From a checkpoint of a small mixture-of-experts model trained on Wikipedia: 6 picks a token, 9923 steps.
Below are experts of layer 13 (counted from 0) of a mixture-of-experts language model. Rows are named router (the router's row for the expert), down (a neuron's output weights, with its number) and show model dimensions 0-191. Each number is 128 + 24 x the weight over its row's rms, rounded and kept within 0 to 255. Numbers have three digits each.
Before each expert's rows: a language model's description of what the expert responds to; "comes before" lists some tokens at least twice as common just after its tokens as in all text. This comes from a sample of Wikipedia text that the model never trained on. Tokens count by the router's weight.

# expert 27
Description: Month names in dates and capitalized name words in tables and lists, such as August 28, Siege of, Hann-over, Los Angeles.
comes before: " ", " |", " States", " II", " of", " York"
router:168091103096172143124136095172125090113168165142119108127151095111115113121129132159129137122144098073142144140102096158130157117116116170110118123088102124136126078128116118096144110106117137147115163064086163167139132156136142137161151146152136116098111083151134169161123137128136142125127110093120145091109133116143105132122114116125162085146101099120154159141108163083134168119146118158165142115144140121137105091139173136095091098157113128135125164134155088155096122089086148143123141131122139152171164159124120099178143145122148124105130120130175149102140114141133117127
down0:123142114147147135147175159090123122122088100139124104143100135118158132120156135132110072111169136099096110095119107168121126122136142099141107119121156173126095157149107141148151141099150059140129162143100149118153161153156129122114121164074141112123135110119120104095133106121129127166125095125123092134101113129122147145107129154126198131108141147120132122171124134129105154176126088105099132104111162126121157159110127133188152114140169110102133142110097134080098135149113135120168126137138168103119157124138119137151165155096187083100152138101167108107127108114093124130

# expert 1
Description: Spaces and hyphens or dashes between tokens in score lines, table cells and compound place names, such as 5–1, Garmisch-Partenkirchen, plus single Cyrillic letters.
comes before: "2", "1", "3", "0", "4", "6"
router:105121131117110129140149158097142144108125129060134133155161157140136132124158114132130170152163121112147109148162118136160147162135128167127120140093156120132125096134160076125108084126136119129140123085083104148161138131182154107094136104143135065097146129086153127142153139156119123098099114131163099101140126135102156097099147154086141104109117125125157142141113135115164150094157113112127127127103126108175064142149133142111118136108126138081135129155134150143144152153137110080086118160130168169145106124112152135146145097120089094119101139126143109135184126096093101105
down5:124080182139119121110099154132171150087109095119109136142096141085064088118101102145127123122130149184121108149156120097116149142146102143136095134127175156124123105114131101119103113182104150159142156156172142130108117126138111109120151138102090119115143108113112149156097175129127133100161113150120083151101117134150153144132087102123150096143128168097111146143079094156109097106122161092131118162114187125160134137137158169116102137103156110094117130128168142125109136134147131084133146095120137141125119172104109109114106142107123112135145117101106114075118131143135118110

# expert 57
Description: Day numbers and spaces before month names, plus date prepositions and sentence openers like On, In, until, died.
comes before: " ", "1", "2", " October", " April", " March"
router:160137104107130124139135132122127138108099170126104120142140109085087170158127121102134093128087112125157135154092139167105160156157103159144142147129104099120138096127131161103105132100109123179155120160142138127090124130128101080157104146139115149181127134134150152090131130131077106107060140110086114103078151103121095156140146116162123133136135177135106095128100160122151134105124126156088120111158110131148112119145171157126174128134123141092116125099156103147078139107135125127115159169155144161130182086093176107123133121159111098135108141145119135136128139123125126102
down1:113144104121107115186133151115145125138158107103155103176157134122124127170124103175175134105088162120125167151094124120115126090153169131157145135120160136162117143115119098149144104133174111136138155142168124171114104103110143109124103124109165128119115120142116174088078124087093162122120126161059153127112154134106101109167146151130120146108078152107108136121095088125102167113147134141109118143089085108126162129135121141169123127116127128121137150147155109126144137069145120130127112175129118144110116151140147115131140124135137122128154175174140100102104121127145083094

# expert 56
Description: First digit of numbers, mostly the 1 starting years like 1931 or 1984, heights in centimetres, dates and table values.
comes before: "9", "8", "7", "0", "6", "5"
router:159128121151141109170125088116087118143143128168133119151122179182100119155144103164109101121159147110149115134106158081168149107174109107136158124098132126088102141129177121164133180126158119156143131134141142137108161143118123131131136185153153137133159148148145120108125159151110116121087148153132153097096134110114163133163103106129129104092131157130129120152137124118173136109108114110079131087151147134135134148104148162133152132095163147154102140153100127138099110140117128090128090147132125111126087086113119179150111126097148078163084144144116132136082151113094123145
down2:102142120111083110142131134115104119125130112145091138184157060092106118119092111108130140100145112180110145117117126164146115150128130108160114129149103162153106100126125125130126113143116117130155149149069142125122115123116114127046142141144098160095124112138119165137146112112120146114149107125164053138137118154116134107139151151157133151112131128126108132118124107183167121169103134128124104116101144148142162131122160118145159157081140135097137177124135145139118100171084111130102143111118117154139166134133120076078093107136128131114168081101137106144111145131118147081

# expert 45
Description: Commas ending a clause or list item, especially "There were 114 households," in census text, plus clause-opening words like Although, While.
comes before: " and", " which", " the", " but", " a", " he"
router:150142100120114137105097169121171111118117167167125161148121150092164140113130129146107110092140122164058127139129130150080111127130121141125116129106099122117138164124140120110171135148091152118110098148132090075130142123124100095118114147161143119134138152152131124150130128167103160163146070094140118145118134160172124135144120132109161130124089141135129115090121196124127154126139129142073119110104140114099143147173112138132160105132101142137148120130129095128122123107156130151106114143142154171136153047130101155087156155160137125142096142123076097144133147088106125154
down0:100109143107103186130098130161091127169151135111128150126149126138115148129122113119116155114134115143136131126140121165115115098140138104098122122092117137171186116145112087158117108153159125118146160165097153161158159117148157128144170126139121094140149143150153120169122090115148149133124086164133116148145091136134092085143114119134120138168159120116108100134123127120094128091159107149075116155093139101113115121144081146141118135144107144153100129114160103113136124127102149144159123093085134097061133160181134095119142149104146149114091076152081148172093108136135122131

# expert 46
Description: Line breaks, section markers and header words in election results tables, such as Party, Candidate, Votes, Source and %, plus footballer positions like FW and DF.
comes before: " |", "|", "===", "==", " Party", " hold"
router:160110134166148129149101164163109120091138153146130127110158139145134128122137187165126100113116108162125155138111125152141125137167148107162130144143165148111106126134125096135161158133150114154100126089134125120126153132143124174173122124134119131126133088120131129170082141117085097168083158132100149097094128136125111116152143101145108144118113161126113132103143067141102143136140112110165138142152105145116038090136186107130157140109101104129157149136108163138144166076143166097105157161161149141152144119131104111130084142127111114127129108125145142115095115160149093153
down0:119152114113147141192100131107142181091129135156136123135173127123103167098096144104105123120079125092103141135140163135119101106150121093069154100126109128095133139143107117125126118120147131095080159168104173148112133133107111119145113143134153165127080149089123170143114113097099078138157144107129130157113117151089114099120108156146124069149116078113134132119128129149111116134139127115120116128152115094111117116120108127141110091100124139138139133169124086139097180107110112116099141121130118132113116164134143098094087135103169074179129138152132089123115150137148124168

# expert 49
Description: Day digits and month names in dates, especially birth and debut dates like July 30, April 21, plus years and "However".
comes before: ",", " ", ".", "),", ")", "–"
router:137105137131170160172129111106150097111155131140128149130133097155118141128132100153142103105139143087083126128129149147117129168104116124104135121099144097119139164099122125131114103114168088166137107074164117109115140163135068115144152138149118156142124111152160124143184125142134119105110190096078146131119133109134154118153139141140151124067116112130124106106091129103122162129135133124100132140160126149142178192104113103108145093121099161156123116141133119136119106127085142101136149152142139084142125107126161065153168122164137143092163128170136114114108155097128110094
down1:134103155146145107113129121088086149135153128153093135142145072113091114122112149183155119109131122129150127109119133090155143136166121146183116156113109147132098126148109108120102117156132136142138095090080104125113120132155130132133137132102112114154128129126105115110163126121131102118142139114064177132165162147120125113137125149144090089131140140120124140097073113114132056111142116102134169127106151133150150111180163154123174138103135106132117112100072129124159134121137104139170079173114155155078092145141155091142151121123113130132134152160114174146099119134138154149

# expert 54
Description: Pipe separators and labels in asteroid tables (MPC, JPL, LINEAR, ·), plus unit superscripts, colons and semicolons in infobox data.
comes before: "\n", " ·", "0", " ", " MPC", " km"
router:140125131114171126092156090153142114099129161130094089140114146182099148169139144155140084098159092149152119135124152124147141116130111095136132113081128102154138168132105125147136123142111088119105108138162102130169129155157122157091133122150124163135133107139167108155128151102153111118094130131095106161124127114147129113159132101101144155082124179104131111125120154092163121097114076102125145121152152136136149180117178135138174143158123152184153093128106140114173110136125104077132140154169115112160123092097127125123162136153167123138087135112145133120158130104120120147
down3:167137100100146133159131122136160121126109171091100147126138142148131152148171093103094109122125134122152089152100149177157113109102144166149142136115113148133162137116147104095112111106195102156124136132181105131168134114120149123117105082134130130152095125137137114157159119142081119121140101098105141096132110097108129115129085129114121138105135118137146115146168153115124105091152127103094116134162111099186110103108149092122119123121139158119134101156161060151117137166187145105109076079105150128137152125166135139150117113167130147137142126132117141134111093180121119127

# expert 0
Description: Line-initial hyphens starting infobox fields like Citations, Genre, OCLC number, plus table pipes, heading markers and taxonomy labels such as Phylum, Clade.
comes before: " ", " •", "1", " Country", " Coordinates", " Born"
router:124089089139118138107120138083149101123175150152116117142129097109108133152162131135142137125105119163162118168156111108115171112126133142159105117127067138133077127112146129094102109145128119111122095069140110146149139152140120116107094127128119159110110157115155162154140183160114127142097140152148113176126135098158178115140119120150146105074146124132134134115117167117160145108158122139144127119128134134105116100163164118106163093090121177157133160081170124159142149113122120132171142112142092159125137083128115151104106128089167126114090113122109147089107135113128143177
down5:161133103122114134111115127112158105135117131081138100131102127093171137132144131138107094161096157160141132125093136128128139118112100181112118128128119127159171071148142118148096157159172103148122125134144107101163163099094158164107144130147107137137121166083116141115155154140150116142148174079113134142155158066108126169105146153121110138070156125108078127131158118149124084123087132160169103138103159166168118118144130124112101118129123109106164112115162090099119138128113110113138096135123139165150107115115146146134119111114108164119079109163139140149098144165129118124

# expert 38
Description: Pipe and semicolon separators between cells in sports and election tables, plus markdown divider rows, percent signs and Total.
comes before: " ", "\n", " %", " +", " Votes", " GF"
router:129108145120158181107106117114146097080144175141147102095121127164113159154151131097143092101094096122152150123140157131124161118131098125142099119110104113135135158069142085115156112157131117159101112128131159142122100081125114191120124134123124132143087143133137147145130170083071150125083116102101093151110101106149139141112105135162137134105094164118082126098110158115146153166148115111122167109128095107129082107116146127095171145155153097140139119112121134104155150101097168113165121144114120118121135138112135106088159129122135106131095143108147167125137143087110113159
down3:128147139173143130155143156130117136131127141085147157120100089121148155131153104123110182085127119156155123127134104100126102157156115186165123117155119134125111126119081097108132120110150112150151088168097109076112155103097178145114140140133145140149111152100172120139122128133130151157097127112083125126090165110158136074147105189110124155099146120114146141156165139106102140140118122137118143104080141135121110171110109107102120173116107149124155092147177104164154144154146163136124131159128148140147083119125163117128118121156128099147150114155148145091082119154105114117

# expert 41
Description: Commas, table bars and prepositions linking place names, especially in shipwreck lists, such as London, United Kingdom and the Nord department in.
comes before: " ", " the", " United", " New", " England", " France"
router:149143091100126100117157140155130113139153169130098121148124118119150122137151105149140103087184086157152102166118146162089128144116143134121114149109091125130166166118150162118136136169091136114131116128150135143111108145143134104140131124137131146167099155148123160150097147097087132163071084130106105160140139141155121157141125169128142121129134171194150100141153183114151171143128125158113104140132131193115127157115163122157170117146090105155142133125128107145142105083132110139088145137138145143156130080088118138106158110144164129123086127101158147119144122153131145116
down4:133150128110149103151126164122112123175125150113110142088133093108116078154106120137134132125120116145104089144127106088120153162127160101149088090131124109122127131087137077119146145092165163098152112113104108116097159133128099090127174135132144131164084119187121130111118109098164172127126122178127138117132129190088124142140109101153151136123120150097118115130125140117129127106126132130130123151113101161110135137116106171155171178145125109081162132162144115148123135170102103136102128147126125084122099173137142129115141126161088115106084120125114159136140135178134153184

# expert 48
Description: Newlines, == section markers and opening quotation marks, mostly in music discography and article structure; also hyphens in Non-album, Anti-.
comes before: "|", "==", "The", "-", "In", "S"
router:149150107138135085094153145091093128110156107078117126141136151142179134115172137126143142165122134097145151115126135158119122097153138153137104145134144129144095099145155086127150108101136135145124110102085122075158136128131136113145141135122111100113154143139079129139080138138174130124111090150149114119095127089134089096135152075093153178111094136096124151124179122153173120147141108113153101134113137104132062146120151114170107163089120147104133124108117158115128169114151160065126156112116149147134121113121114131149106085142103114093093145094148132117127120127124141098
down0:116122119099113123111137147173125145181116134191119114115098141162135132161133114147123129143113142156110075129167100089074119122130115139096133157148146143112118129117129122144132126113135119117129142139170120115107059087109103152157083154101116096151154126129138129124137098110136182107153117162142165124156159143123139153096142158110129082147150141105121145116121096153128127108145102136152153138108151091113145180090138135114148121087109123089170103110154077122118149109115134152133111134148083127156155145183139124154108105145113117143137138152075069126131083146146112112

# expert 51
Description: Dashes and pipes beginning infobox or list lines before field labels, such as "- Succeeded by:", "- Manufacturer:", plus Executive and Deputy.
comes before: " ", "-", " Preceded", " Succeeded", " Date", " Year"
router:173093115077115132068118136129139085093149117098092127136107114107102099161114129128152125158149144132155142156129152143100177155142120136165123142132085145120111143113133153109193079144105109138098107094112109158156148131144138094150123091078111169091115166126141151137151166132089123131088140138111128099164128122135120095151136114156124118095130134099129125137129156115136159123117123131139127096136144136113084092147189096128161107143137106170140168079132157138144139123118135131155130099164113145137176104118161165119134100116145099138106103127123113117111150141157147171
down4:150125177181134139148160091166099121129131099104176148111147131128112133098053123144131152113121105116129119112139145087116110121170144124114176119162144120137136136130096156142149139113088126107145175130116084141121138133083135112136126133162126136131088102150130148101164171139153148123108157133157124132112153139118157132137105117167146130138084155135133154148132103178128112104121097192135129135097086166127147076177101145129121129131129187109089100163147136137157128132104157149110157117164167097120126120133070137132089145131123138161145118127125131158125105130112129108

# expert 26
Description: Auxiliary verbs after a subject, such as has, have, had, may, will, plus first tokens of list lines, See-also entries and taxonomy infobox values.
comes before: "\n", " been", "-", " be", " also", "=="
router:133128130114154149097120154119132114149149125070117143052115129096121145130114117135111104130078130137089092161136145133094117110151145118091116131127168131101112155125139099106143129143159087150101098159126106094120121137123126153141109145135154125114092093151130102149092147153105122156147132129087114122121139133118163133148147115121138124102122140120160091090105113132083136137151124140108108132146169088119160140095167112089153171090130123095101174110134105126135134167082127104125106158166137141140124185141169175113143137096127096088138150134142160100137138133162099192
down1:124122141123129102114126156150124131085137102098143112090104121125106138121085138170106130117129127158098107135192116161088172136176109117127111128138120147115142145162127132083109168156139102127167153130144124116130131164134138123149112111120155130148150125072172129093108155122126105120112105109086132155141156101111104159138160174147157108169093126101101123104108164131135143134143111127127159121125109120116139144125127112155143151140107102089097141154181158107101097102105147098155137153155145164120137167142138108077077078170137097102175153127139103122135145129135096171